{"n_layer": 11, "batch_tokens": 131072, "seq_len": 2048}
Below are experts of layer 4 (counted from 0) of a mixture-of-experts language model. Rows are named router (the router's row for the expert), gate (a neuron's input weights, with its number), up (a neuron's input weights, with its number), down (a neuron's output weights, with its number) and show model dimensions 576-671. Each number is 128 + 24 x the weight over its row's rms, rounded and kept within 0 to 255. Numbers have three digits each.
Before each expert's rows: "comes before" lists some tokens at least twice as common just after its tokens as in all text; "gets" lists some tokens that make up at least twice as much of what it gets as of all text. This comes from a sample of Wikipedia text that the model never trained on. Tokens count by the router's weight.

# expert 0
comes before: "to ", "in ", "by ", "on ", "with ", "as "
gets: "(", "born ", "used ", "up ", "known ", "ed "
router:128119162109123096119145138123140114134125135150126099147093095098114109152083162136095081157109092146129131125130140133091132088050130131123116147156125137119140128144083094134135094119119157125115135138126112137154132117097106132136158159107080138112150124144157066111137130135127097161
gate0:078091127131121146101092147124158119137088170101131099146106125113116170114123120146112081149075120150116139131132130162102149138118106130094107092129150134105126115103124159136139150111124111089145144109108148150149134136112099099108114120106148112129144115135136162098153147116134163176
up0:159132182133156160133143141101098089105128179085137121166135129092130117122137108143109141108156128124138122125137139147113141144128116120110157152167137093123103109112084157111173166118163118156102130085170101128115107106139098145122161147132153128110149130116115120140145106147098118141
down0:111148059141133118117124115140146095183144112131112163093131131120110133153074147144111135165074141148124145120137082118150172090148134121118150144115127146142165111121089123121120140136120145105137100144139143178113158071120156093108137098151122133097163082135124130095097109160111133130
gate1:124103156119139145149162103068124187140120126103121136158126101100144138108136132106129150125124121121175115149108161112127121095150125135136162140115141119128151145155147098101137104093087107131143116142152133110093112146169151113103100125145133128120134116111113108113143120131115161132
up1:087143146094140132121154094114122128156134122158140148152127114095153131112118131107142112146154129121147116179147167149119129134167123121151105133136124155073113148101124141168118116139162120114123141115099156108125132150131108160132092145128124154135104156117121134105138140082139126128
down1:163132150136132127154108097103129147127144156139129111132084103089182089159105149143148064167166109126135143152108155132128114075133106122099113117094077124142107152122079106175073133137111150128113110168106143152092121126134127133152106119167190133151120142098144151146123134140140151112
gate2:126181157110148174101083127100161089137147131109136133145146138134136132094136132144076111155175146121144155071161166123138158092098120122152134155140079164114174135122132123152116111142191099145150128100134127117171107131120105136136160145133141136156121062121142098141132132156127076133
up2:100119095111169141145128101143142140184165100122133091122128147168104115140139141128138124096155133166142140123173150108115124116105139127120116105101127130116177108101105166149139135139137163157119131091139121106132136151119132160158137137122109147082121156065145145123087109130144136116
down2:103104186121112130120148131139112122110132087140152141136137140140106134138113163148147160108127122141139086116138124151132150159113138146079135139120128104111073127156130113153156130107104134129151128108064110131098114085180142126137139087135115113132142130139156149137144117148122142151
gate3:166147115128117136150088098154136157142111125161102107114122102133145109138166151141099154134133128126116117104133164161103162132101126112119155133099165125154146090172106099084085111121127131126109113110097155197129117130126085092143141146181141141100128119117124107122134143172109120116
up3:155098116117104182214162106152136103134172117139139112119139130190128105081166100115119151106118114141116109124151154205142131157108141121162151104160154118101186085084140174151151115158128124108116138084088137082136125117108132128155159137114153101132083114143145133139088115156100138139
down3:111128120113120112139162153136139165125159104123121110145097152105090115129115110106153108133159089151121145163139139107125149147096113137097167148150132128127135139185146115132126111140129189098171112123101145139123162155137129154091118148136138107140147153159144135155137179127155121099
gate4:102128135153139169156149159074124179149149158111147093127136073101104120113105111133116135143182108115123108164134151125144154075084154102123115140108136087170131133149141133138141164145082175120118102158127143118117140136132136178120154116146114155126134140109147090133077083108167127143
up4:115119137145105148150149104162134160117131145139117130116106152162097120112131100112114126085096115132117138121129122129115121133124119133133121090175112123140089116090141126134111112096172094114110128155102091084140116113154110130113146115098143118150140129167123133144133148117131151132
down4:082113123131104129139129091166135115124112134105124079162167094104133138077173147123144158118131082116146105155119143144167110103121187124101142168132171143140110143085131171087161080106117173096102119120143145104093127158138104151130098149122136129169104130075088107110210151085128116135
gate5:139162100158131123110085141119145063153132122157098177132131125155108134153158136102131103133105110134162135116158127088095141139155117148086119133165122145139153115093133129119130153153124117143124164166129126149140147168081110137073167139141092133100071146140115119107121152136113122112
up5:153158122149162052127116131149131144108087155127118125158136134127138125137132127110150114080138134125129117110104143093153102137089112140117125167181101154079128127106153114152128165136138132126180170155128104092116109129101126159148127115121096146109114126129156113130174144148068108127
down5:107140160123147139099140164107085133143143123168174129151086134112157132135119164104115159127127136103102136146122113140086123138134113159142143142135099121139109063198120146106142128108157146091137092111124117094129128147131108124136108098148126102139135163091093118136118180103143157144
gate6:104120118129104072143131112123120104125165127138131151124104167101071160128111136122135130158120135148117107089146156147108146152093134172083140085127130115136143153128134100124123132156137164103101134133158117101121121125110141118089139152117103127135110091131111135167151151119133085130
up6:143132124119117177091134121128137112130127164114160112142090153133155131135099158084107112095157096164112157115152112096129119101134102115150132161139180093084129143122121149047169160097132134149159137072115102134151125127117138122147130086118134121132139126120154113110088142112153140111
down6:160211107100138143113134137120108164130132074169163139146124108124111132135124118121140102135107141127129094134093141111111096158158111202119132092120160090132106136140158165114128104145126121179111145138163141172120107160123075122077118135161076136133107109128134104081126168139126080136
gate7:111149120161113102142168173146074126141156162151097118107118112153124096140116137131144160124124124097059125122160152152054119098073142085122160152105152103145124141068126121157149127158206140087129100178111115093121152126151134137117081133090111104090130138118136136111082100119147165073
up7:124108116110113101083132103094150129138126106121062146168092100150109116156163137108107128127113116121155122114125074174176139152148090115100146149132123135117102108148149143113086115124092144105109106125122149142070117139106151142141144080123161126161158164173088101108161175143140138120
down7:124109108156114085113163174120096153111115137118144107150092100108094129137137151167151136106146097142075135126139127140127103070101135120117089098127123143138091147165076089115143094122170124122133096151174119131196116150123118108149092141120108122091127136103160128157106132129151105129

# expert 6
comes before: "| ", "|", "; ", "- ", "–", "/ "
gets: " ", "\n", "0 ", "1 ", "2 ", "."
router:130107141130138108165118123111119122142146168121102136131129122102110136124173107088067131135141117114138129122138179103125125084130104117118112158124147123123106145121116125117166157149139166152090115125109125070129154146143133141128167155206095108111088103130133111147136120145128132145
gate0:152102143124087143127161113126125143117121111134119116145148161123113134107148094160120099123117142117158111122128140128140138162114080149143138106101061142152121122140109146139133098100125139113108114122091100080171120138147128134134131113180128088129119147109153136100113133137147101119
up0:099148118122163076145112122140134129186101163092127128077078103147129178131133112104105141130096170147136162120113119125131103121107190126181085117157146129141154169100162130135144151137146117145162106110122140136093164115156152141132149102147099174106134158130148112124124119105123118102
down0:125140086105188078109160117127157113176128083098137164126132119093136120100136119119089161098129088145148109087107152104132137096123073126126100126158108108097108134128148121128108130133164118103129149126116142106088092164126157087143115140116166193176149097116140121124136133124134112096
gate1:154121111110148120146178139164126118123147145145126136140112100143136135152100130121117104150142155147144140125108158117169123115119109089094113126122143132124134132104120132115132097105141130170101089123161112129167139153146126095092119189107141071162120148160102128132080112184104119180
up1:125119123118114134120104087163137092079129139127122138116108137123150074137081101112124133154140115137194166117122164096131110086177118146118125104118102135146121132135135143115117126095135128149112156132123166117189134113131150144113149151098135096150113122137082162156082083162122121169
down1:122182168124144129153114166171127142130112166099125114139130138091088116101126083170166169203166134101121141123133116161123115158144130104145101141100094129111172107103130096153111154109135113127130128109156132083118146146165138139092079139116146133124116119156138168084100125141136094080
gate2:120159110107132138115153150102112124101152127130108148059142095142154106094146119161085114108131127109142130149145129116123150129150144132139143115143131154151117104113180154147131105133090127132138147120084152124122104112080157149149155141174121144123105144093127130103125168161160153125
up2:112101137147144134098132161157114169173163176136152149081164078150154107154126078138129132164135168139157120108108114130111100120090131149126128146176090098119175112136120163132120056128107146124124116088142105146142093125128188152171141127143089137090136127115134128124116097125129148165
down2:141132148068117129120157169109129127147136117089128159157161145121103136125134123116111143129102130152151136107130153161116135119116116113126132135146147140153139160072123113185086158111159113115140143151137115110156129101112080133110115139107171112146137095094074090135128133146094109101
gate3:153121079139082148098158093080138138150144098156131152115117158092182145116082089133116127136103144135079122082132135132095125091113131096143139094120124131119122129135162120140100129081147140128067130081128137130120091120108107101106159138124135136085153111135083102135158129109153070123
up3:082113155106097118126145110105154164118099096195126120125116133112126139164130108155100117124128112132161138115111138137129108121119152123147115153102128128130093155134166087116146122067144148088150133112172100115151139107111107083101123095142152121097152127126106132142156094149156138138
down3:174088134154067135129115123159125134139112100145203135125080140130116103149138166123142166196145114132150115123118135105090126142158147127104129094144138165138139131129106127151145103138095189124139120099110116122136118149111154135182128104152124152143171173118148087114157108116114114158
gate4:153125116123152131131084139042170106144101147111127133096086075115107137144180147112100129161108146140105138152134091076131152068159134113111103152148118147139113150129155145163155134163124181126112097135134134151102144124119146160098148091131134125155121115115136090129138092095134121190
up4:121098151105155127145108145123151115106157150123126111081132123142107163102131195143151132125112121117093137117130117135122145107141129099174137161161133144122125141150181152138121151144189128122161090155122163118151138150104082171119154143122098110102144148118138165109111127165094109106
down4:115126127134131150115115192143111129176132102103125141085127097099115163130106103136114159143143159130132111119130117136124123122119152116104103106119130123159134127165149123095111112129128119110088145108105081115141116136148142168156158134156118180090162150166133128125104121149157133091
gate5:134128084146125148099140165151091131143165142111150076116140168122126113103129103136120168159157138111145089092143132120149145144144100132097125144128132107117177138096160134109075150146091135150170085139114101115070121102091138111159099141127163143134108114132168154170163107133112154133
up5:095116146120161142121122114106149127144097116109125135120097102132129131090134111133116103071107075141151098168120126146133174123131162105113111093158163120102168148142134136162149147110158139130139147134130148100135063133103095156140173122126131102158135108116076119163087123065122152141
down5:112109125119119110154147165125132128109143147134116124105171130131164149167142120096113105109168125092097118157135108157114088113166099111165139151108150141098114161102102099125121182143136175147103177115090134127118156157128111080123159112142110131098136155110151098152137152141056149090
gate6:120094134139111136138102134110096124147123099160123156156118093161115136129151177134142116091151148118129153130125125131113115131151119141077124150132172077129104108145123090127166142118113132102161139156116176124137133082144149112101150082149120179146098118145136135151101168153085156102
up6:159162127089120136159118137150111119159087128131145152156162077105115155134139155113165099144134103139120118131122137171107116096156109130122107158100094151146160101128139126126143113131118117133159132088167143133162141163178145152090127113136116110163113151119135133149138089133139128140
down6:168101108104127105133086110092105157142133169150104129110112106115112148105097178092111139125135110089081056096146111102130131116143112119121123097153139127161166131146143110142108105194084130176090124143134150158155144160120109174095137107123127128120121131146071140103137137084095164117
gate7:160135097119124146098162156155145176130118149140159177170151119149112094134109183117141133153133145162139122127110155101121129121149112110134149130143134100119109151126104093162129107084139110107150097089105134119148202163138141123149120161141130081122133170158089159130073102140132100116
up7:129145155140135094148158093155168184141127130173136108143106134151109138130134136072120123169124113121157062163112102171107183084090132151137103133177133129133116113142129133085114158131088146125124122091098147119172166138132151128139130126133135122107134111117126067113130182142127102131
down7:153081114126128112143152107149132096119125129078133116110120146118123128106145138099142130127077120123144167138174091143136113174132099172130123122123138116110127141123109136103104181136143091131127159154105144090119123115139087090129108146117123106063099122111084102124142097152146102141

# expert 5
comes before: "\n\n", "\n", ", ", "s ", ". ", ") "
gets: ".", "'", "==", "0", ")", "9"
router:124128149134152135161102150119133094138095080153126148119133095128114133130144117139123145093106126139134092129147149108145119118121094142115134177092136148080135103168121146169142130134144145119117109111100129157082162113092137135089134182118118112112100090155098122136117097104104137088
gate0:118140149160117121150091136094094116123127061093096146160098142170156165146141131154154148127191122166112159128094159104111118180132122186132180162111112140130121077139153134164115116147154130119150099104124104124072093123186158145134165115098126131131161152139162125115097130119114122122
up0:168146094091145123111105132129158127182136095123124146085144123121096099128156145144084093140133146138146098062157150123136111153133113107159118077133138099109148145126107071105180116165142111126143161122163119113143112130119066121063129126164128129109109134147157096090151091100123100122
down0:117100151131099130150179163126150076114142118142123127095142088075100127126165166148129165138095111188148133120128154110143160100163108116151153137133121116149140130132103165093109130072147138137157144162113116110108119124116106168122196129141137097111129161128142107133128127103122068112
gate1:175142177147130115141126167103176095101100092121155170114134086133111119118114140153097139141122125094141159141128123103120165132136145112163129115087088130142105135154136141110129106191145163149140108144110127114124064112067140144139125140115110118112119122097115133135173147165123114142
up1:113156129124143137069132102140127210147125128108093104126140162109193132095102136117136131107124114176109101139130157123123088112148122117126119146110188104135139148135166104110136123106099138102158145131176108144124171136161125125111147113140131122172153171176159129129118140092137104147
down1:088135125143119117160120128141140073130114162129118138133121106133165117154108145158127118155129127112136095088133150097134147123145134096107160134110179132146161135136126105137137088176130121151155143093103129086139134176133117120185095166105126158178125123134131100120098089099136108135
gate2:160081166112142117082132144148110112148109094183158127097114121151159127126128116143144139111138163143109150171155164092121095146100137106161110103122077132151174123153091129178125107128133113117152159142138130141059151131137108122122140161131157149079093158137154098123125089118173119101
up2:133157139122096123108116123100167113081147138158116139146139133148133124159142124133109099158077086114116157128135099120140138180144133131108151107134163125131077141161142118105141135099132145138145134131120154142162130153132148097089154120143102139141123127098104122172105123116148082205
down2:138111107150125127110112151124150104152140118170108126147083153112123135140101174139136113127104100133137144147162114113106125164143148150179111158136144122157146173131146084086165125152130100165137083100170151112093144117124125111141173122159121127141141078103099113116106146160128081116
gate3:152122097123092140116142127099107146137121131141122092088155101095151112154130151127159114151110131145192138083120115148123141088127098122139149123155113149141102130134136160155142101096170106101140125141111119156126168114107157109095131176115150133143140122154119139107130141063084119175
up3:176077150122116114150145094125139140139082117154107126115163150130096135129113183173138176096128114149142139113142141096147133140143140143139109184140112159128135148139148138186136145131112081075114124100111139093131068140151139130116161137127105113083168113120163097133129154142158154135
down3:177153130137145182163169148076083115164116125126106133141144168146096140111132153129103106112123112090145112106121123147084166151111173130183087120113145092090133154135158124062129128130125136136132129141151109130111177152161114155097131124105144172095127127145146146131124144136142167127
gate4:150106094089128144138146119084163132152136112097141132117117127123122101104110122125108101139131112133130090134138109124137099108190177164094134147081157145127133090105121134111140154114135133126132106149134127148094126101197116113143146095130133113073121140133089161115102139102099133151
up4:178125098148113141117104134125128130108112158150100160124061157114144136150173138168147126155150135131141143149115139111112122118142152062134135124121169173148146165112155102134143078166189120123155110112132160103071122116114122135135139116148160157167153125109122128128127169122109126167
down4:121139105096099130123174156138144149101159125100145173127115153151126105119117126135099088190076114098140103164154126136172122144135128121134159116151118143152125117091170118081201086080143136116132118112151102142132117153159130128102169102155149145112135129102149111127163072146168127138
gate5:085103146147134131121139137118087109133121097136128137134119114084153157148130171124137123148128149132126090141153130145127126162132135110159172128093130071111087134141154110085097128135113082101080150137143140128104098077150119153126177137123143117182132141142136085119128169124132145154
up5:115142121147119130113187121145148161192082165138113102143124111151095110120121125152154166103110113117115129141136120130167116124142145131114091094100134121133139121103140131138134117119141129159111086123123154134154131149123116143076125129156129152099182094149121148145150152102164117171
down5:131133120169128097116142131094138182127105073114154138122091106103136099139105144133120121110115160136147155141157101152100119150071126105086118169124108166158147080095131099093114137158107117140105075113146127119107137139118139100111160122088134146125121137102103110102132152173138115130
gate6:093155110118176170166141120127126092139105083123155098160116114153101128131151077127122126053144137157128132139132125148149116154103118136116134135116198141154149113107148104143142090113151143175075113120112112123118095159151129120143136164105098119133126132137171119138117102111147127158
up6:174075123104088099125071139156110140106160125096117154133132129135108078139107122085105185133108113099139156106057126091096132135076110117181151156164119123097112138134183107083157092158073131110189136115158065137154110121154102116102130062144158135061122077109092106143170136157126143100
down6:172164157105123156142104172098123130142135150133184093115103133080160155149114151116153117107121158117143136138122102144138137145124112117141122142106101148128090136106151144139138150139139137150169103114143095117107168131144106109122070136117123094128067168091097132135125176106097100152
gate7:138096086127106127123133107157121159133140101083115144140126082102132116152127124107131125109108163134155124142128162103134106105123122123105129128134141116105124101094175121145109114153100143092124149106152111112092093091125129150141147138149142150120158120123150102139127133134130090132
up7:139165130126121133111134142107138120101083119102160109166146120168137138140120121116148093191124108172148117111158132132112151141180143122104149139113152144143127170088126137172154110112145116125127111142139128145119134152137130089123122104103131150108102136136123122110162135107156165111
down7:092094159123127136124114148142132114161121154127125161169132134110150133156109149127107074119135090085098129122094082155135117103125125150137109068098147104140154119118164166112127102153118078145122105145121124106116139104130159138126114119147139135120123134061133107126106091099116108111

# expert 1
comes before: "The ", "- ", "In ", "==", "He ", " "
gets: ". ", "\n\n", "- ", "| ", "\n", "). "
router:135144171151186152165107121142087118163096109140107151128117132154139106137136146141088144138123113174157113139142143101113140142112136153134151110117139149095130124089127130127187118137120131128112134155131123109130159131108147154104151117176089120139126093157148120132132077148105135184
gate0:108124158097108102139077150161149133163149113137075119176125094158131142174129117127153094150103119159094115138113124094167123140128136131148156088178189144121119120099135115147149108153145124154156127111146166116168099134149100160108088188113116141158082118095192112105146137125118113138
up0:121126112142173074132133165154119143141120171153156121142139102105138125135140131118124111079135107106123166099154148093096146149129069103175148133116134166129119128101120124094093121109173148179135120100162089172157121115088119112112120180102124134096145149146092160079107160125086141126
down0:125089128128090119115143114133131159127173134124128121152175098164107103157103110126156154110154091115154146108085096122106128125133133154145179149123127156120120126126135168109132134132107121186139112186162078123107134137131165174115103145153129116117107074121120133108171127133127111093
gate1:135116111155153131143129160085157121099167109140119175115160122160089094159142129134126139152149157127106136185111117131128116131114073115118147155140121142127103135164133137111124082109097106119068167128173130066164113153109121135158153145134164086143121119148110110128115117127124175138
up1:169123100073166133074168149082105136097153177124157154127167129137088132127103120120135135161110116111088151152099124123135098146130169120106103149114093141125118118161083110103123115138106112152135130130109128104183114146126129149145163126144150086113103126129112094142103129144159115154
down1:136153124113133077089146155119115101119133140131126115132132128172091145168112121152169162117108143142102088122104129120100149103125113129164092116156115105114137163088111095139122136123154112114167074136142128133117170117121080148106135097111140134138132116124133134088111134100120112188
gate2:082119128093055146204173155102126124129124128156118147162131099122109112107076187153122113137156141114122112130138134121139127131075159153121116145112116164123149109148119135126155123156132134117153145149124118161119157132157107114107115128068110138101155145159163103150110140128098120183
up2:073119137111068127165138137111145109127149131135113157122133121095118122154142147132126114144095105155140088138131138145138137114155144140130146142152124125147133109140113123159106139154162148102172107121077112130109145122155132106121112119089107152104116119155171102146125124118105177161
down2:106157150127152120124144114084140126139159135123125134122099153153163107113149130160126091109123088125166153133141118165126131171131119102124111130102121105091132072158086149134126102160129115119088127077120100165113067160104114136126146142116141115116161093155094165118091143146131167113
gate3:131097149159146114138060166138132112138111133128129107179124142117162113088098120105150151136101107124143161160158131139121142110057123115121151182129155165110131121152144092083086120136160106115141146074148177094135143122146124066131135108165150101164101079113142111158104124156142144108
up3:153111140082117117130157098140156148176112161132121146151123103154097130133154103098119107094102117134116127157150129136167123102158142154116147103117114097106150165126122146159160113122122160130122105101154051104141099110125129116213095152093134121094142143132114160093120127117153109132
down3:136187105160118109134131130149089115152123126109101174188145137120090117131174135071146165131164095112154130129068124099152147102143136125126129136100134151151143162119089124136118156101131141126168101116131137125166160117086179112106103140134155112126139129120204135113136078146124106165
gate4:116102113122149134115128087154149145167134119145116102141126121159147133107101100090116176127131105134126157104106127129114139157161149118130108139061125148085135120086142117114107097123129140144150114116175122122114108167128141097120130167121139146108070107116130137093129137132126089137
up4:184127151128178133097149136133153114124115090128126141143128120106176124146157170099104102126118121089107110118142096125150122148127081131132112127151148124161128127146154098145143146176119131106142093131179143132144148124091090169139174122158121114199112119133148102114125153131086127104
down4:158125144133100133125118144141117132134108115157115126135170145183104123167108164142109105143098139131126098084113123167135144112113124080166145168117122106156104114124069113164135090150130118113149082109124120115129144150134074152132162133153147108110074121122094147137135136106136137089
gate5:139154148099120133141140130152132116123140107099133172140145113159135133123113152117096184073149121092116091131120169139139118119103164129110100103142156147143117114168087117122150110148095093051122142163152152095175149116136102119097107102144115108111163138149142130133113121156132126136
up5:082098087121176172170143124125113144123090123071127145114135058169075121133100132134140119108135143111147126162137131145164103132119099119130138129142110132115100101126131107130142140152162132144133068120151106151155123124148163114158132177058131107097145146150122142127124134075136133121
down5:116114107143165107102140101119141111142155155195149128091137164126102149129186108124137115105074125146136154135122144124143115111114129139140147181116124120094114144118111112118126098145095078148099163089126129128117127118123121133148126108124114144124130090068160149160114142166103115124
gate6:143125107151116134103104154128132145109111138136132164144146124150143124142130107109154139130157158152121151135131105118084127173149143097136094149160145114150083135127148114134132149143102116166099123104092162113114099099135124147128122145115133119117132157132113113080080114117119180142
up6:118131139133154130099109118082137106128136170136125129111125156143105119156113139109097135113128138111086171091170097107117109150135127130086113091115108112187130096155125121115115096122147141148135139142133149130130074137134137117145136113183131096112144144163116128132123137148137186155
down6:091167152121077155126157112100119117089138128127142129073143145145125099122120112127152173121127086138142091158120105151150149133146149110139157087086122088133103108102159091150081064140121131118133142093087146148142107145132133087157129130136133118110149106125099093126057104084121123101
gate7:151132124113126132119120162121123114152149097160105160114083119119132088116122134100147138144152119156147133139143166099165144127137091090167116096111151100113140140120105122134146167121129158130145124125170116140102134117117151161128126086152118121135111126143135104133167161109112098098
up7:091166137111151172145126135080116131089138139121101120122123115140131123151110118096141104126132102168140130103200155115139163132144112151163115141128146127136103138132149117137163143142125150097137109159131113162155146150123092108165125134112131112133126118126173104109108113127131120130
down7:151149169180105161100148111136146132149132117149149090123119136106131106149137114153132120120165112087107183124184172100134104145116142122114129134146113128089135174120150151131111121112150149152131107116104170167096101168172177154123093149143104155110119147104100163173090139140122150140

# expert 8
comes before: "the ", "a ", "his ", "be ", "an ", "been "
gets: "of ", "in ", "to ", "was ", "for ", "with "
router:116116171115165120113156147127124114162147141120122113123114114099104118135101131100142135133135133085111099142111154129150151111129124130127104138154116146113091101126096117123160125090119118117103136104098157162138130103134105119110111122121074136092122120163142100105131149123206101107
gate0:181133117174115105154125117100147119111149109099084138084169141127138139127106142157149138107136159119115121110130151099152117125124138141118107100163118117149137160112117148132130088116078118159133097117133104127126112174115103155206144099173102118131128094136135138114136140107095095144
up0:143113121140104073206086105099162105116142091125107135111158096096105098122143130141114158160129156079133083112146145099126120138089138076119103128190098099135099139142114110124102098152098117142094148129198150110144095083124091104155078124174144132160102149097146137143088110140131123128
down0:096137133137140122126129153161152107121126167132124185110134130116137086134151139137115124200093151127152139105100137132120094131155149090167137090148127127129120128119127115146157153122192116156101112081159151119148139164134085140123132205152096136117138149145143126135113112101164143088
gate1:103100173125171128185174126146147139139130138130170125149134171124098125119119142151126156125087137115168117119132135132126154140144164122146093154170167163092151146170112139101113113148167124072130114128154116088112153172155111113148138147140101170146131099177133127108132135095119172139
up1:106136133104161114138134120135147188167119111119128106157126152099124131105107163129121152114104146100155119124132138123161163115104147089109122123154157101127163141141110132133072116163122136112104108158146101146151153169165128090119160108184122134140117135179160104101127141113108169149
down1:151128171161151096104138132105128113140131140118133128130078128088116098131106136186134112102134160095114143105108106113128147122128110095119154117139092105148126147155121166148109163167110123116136109146132114110123119142139110158112124073082107137151133178121132089119146143127137118105
gate2:145121090109137136183175114130096134117132135100126130145142143123085093137115145071165129105123144132147135140129119140108183112083124098126140136111154104145108097198146141155144089146180109103160136144144114151147149151145146130133109143067153177119151083157137101094111152111163149125
up2:137121110120110143080130135121150136160123103159143082130115123121167143125132156136123130154153101146155124115139131121120170116150189095179097113150128143117147148123082130110130187096150093147125171152109158117163151159116117109125137099128131106146140162116157118106193139178107091118
down2:158100118162116124120097142134155108121164165146138106138102139108154134130135122147132140145157124141106214129137161134119098143097110139109141156097112079162152162131154106147125090134149106148143172137130121133102087111093091136146140111123152120112101135134137153158084130160198174156
gate3:124105114149091105121130150130134112146137127151129114168119140094151134156086123126134129138093163164181117102129126141113124144110130111093138107136135141111118112147111107116105153116137155131093116125140110142128170155156103121157097176095153148137141166121148182102129142138105181159
up3:104162156128117132112082142112140124134137140160162103163101102101152092104063119129102132141144162121155112112138076133129111175106110133104120134124104132116139126141102136109095146143116143104146144099145147098114155162184136137160136136154139105113138164095115107134128132138083124178
down3:208122156121128132145101141130104146124132177106117145148098072170105110111156130141132116113154105104128119128121076116127129133155131137137153115130126151126157093139120153153130173083191138124127129093092131139126123130101128111194135108123107114155134157116131110147157087134143111147
gate4:145090082124159137105186146101104108140100120154161160125197125102127154118144129128166113135128115144114116133162118111121127164127066074153098116130143129093153169118176156120080102147124138123135115148110135120102146171132135131120141118131117161108132187142144111111162110128119182120
up4:140125115139155132107176147108126138134121077136125114158183136099113154109095139131137151119122156123096122136160160123152139134138113117124122157140107140154134112129147131095111113138135097128123114124157143138058144111119122105134128122129104140129126115130141126129174110155131141117
down4:189112116094106127109142159136140118135140117096103137137038195145118091103097122149130152167143119136149126133140114130131121113113158089147169174136074138100167157155151173132148127107128108111104119148138132099115137156136152113124161135111130093120129171161151138154153114129072147157
gate5:133132074133095109116139194066111100129120131118123175153149128145115118111124079160154129108148100130130152152105123127132131123162098150133150142111148152117157075116152085140127110120197155146158142112161104079110111090145116140078125142112154175103142106089117098167123148167121153118
up5:163120113145115135145145127097138162092126148144129116133103145161125141103109124110149126101154109115119140138141111122091102127200136139097124108106095091102144106169143074111173098098178154098136152088130100131142134110147125123143131137125114147127135126104121137173123152099163153136
down5:087125082130154138149096155168142148136148083124159087101128078130151071115142121149124120150131142144135062116127120142151146133100145128161130151150112125163090143141140178136109151128098142120106105147142142121131125136154138136124118168121121114130125114162159118084129118120124095123
gate6:133124111169149097121130104141158112094168133083120120074071160115118137102160101100118131153147144106125122107120116121126102152147118127158113134122121131132130123145185128151142109102128113119141135097086175106144129112123123112120103120135164098124113172151110187109096103124163142141
up6:144098149133117152171138166131103186158135120158137123150155054120115115159078176142154098095141119136146135139132112109150085120134105125115099130124130079121115168148077139137153153148195128128115106175167101158103137124106149123152135154118135136139143083127153092143084109116108124107
down6:150149108180122108128147105187102121178139112164179180105097165139177172115168127103123158131130102126165160102146089160102119137129125156116110103114165117139120126121118103118096099145122115109091121134105109155188131130131128114096170132118102140097105154180142156112072093125141177122
gate7:115110139132145116112146129125057139125178126109131100095128161101136115140184075144097126208096177160146113166113143150120157132144105129161092125130128144159129152128141143129095105131125105124170173164103169137130114140091159080145174146117124142077124137120109127116093103097109137115
up7:146077161088138151101119139104153118109115142142120122109154152114119127086124123101117115118154153064157149106134148094134156123158140145141137092153126133167136115171123129143122124111104150125101125153172145102078136127090152138112101106162076126094138129140088153161121118085144122101
down7:106149111121165175092126119116114125129112111156139142127130079107165108106121059160118099133152153164111116129109094063121126126160101120178160144061172142110091075171167144128109152128153143171120106140095081127169148107178142126114129187137131106160124111127174124115114141149142129115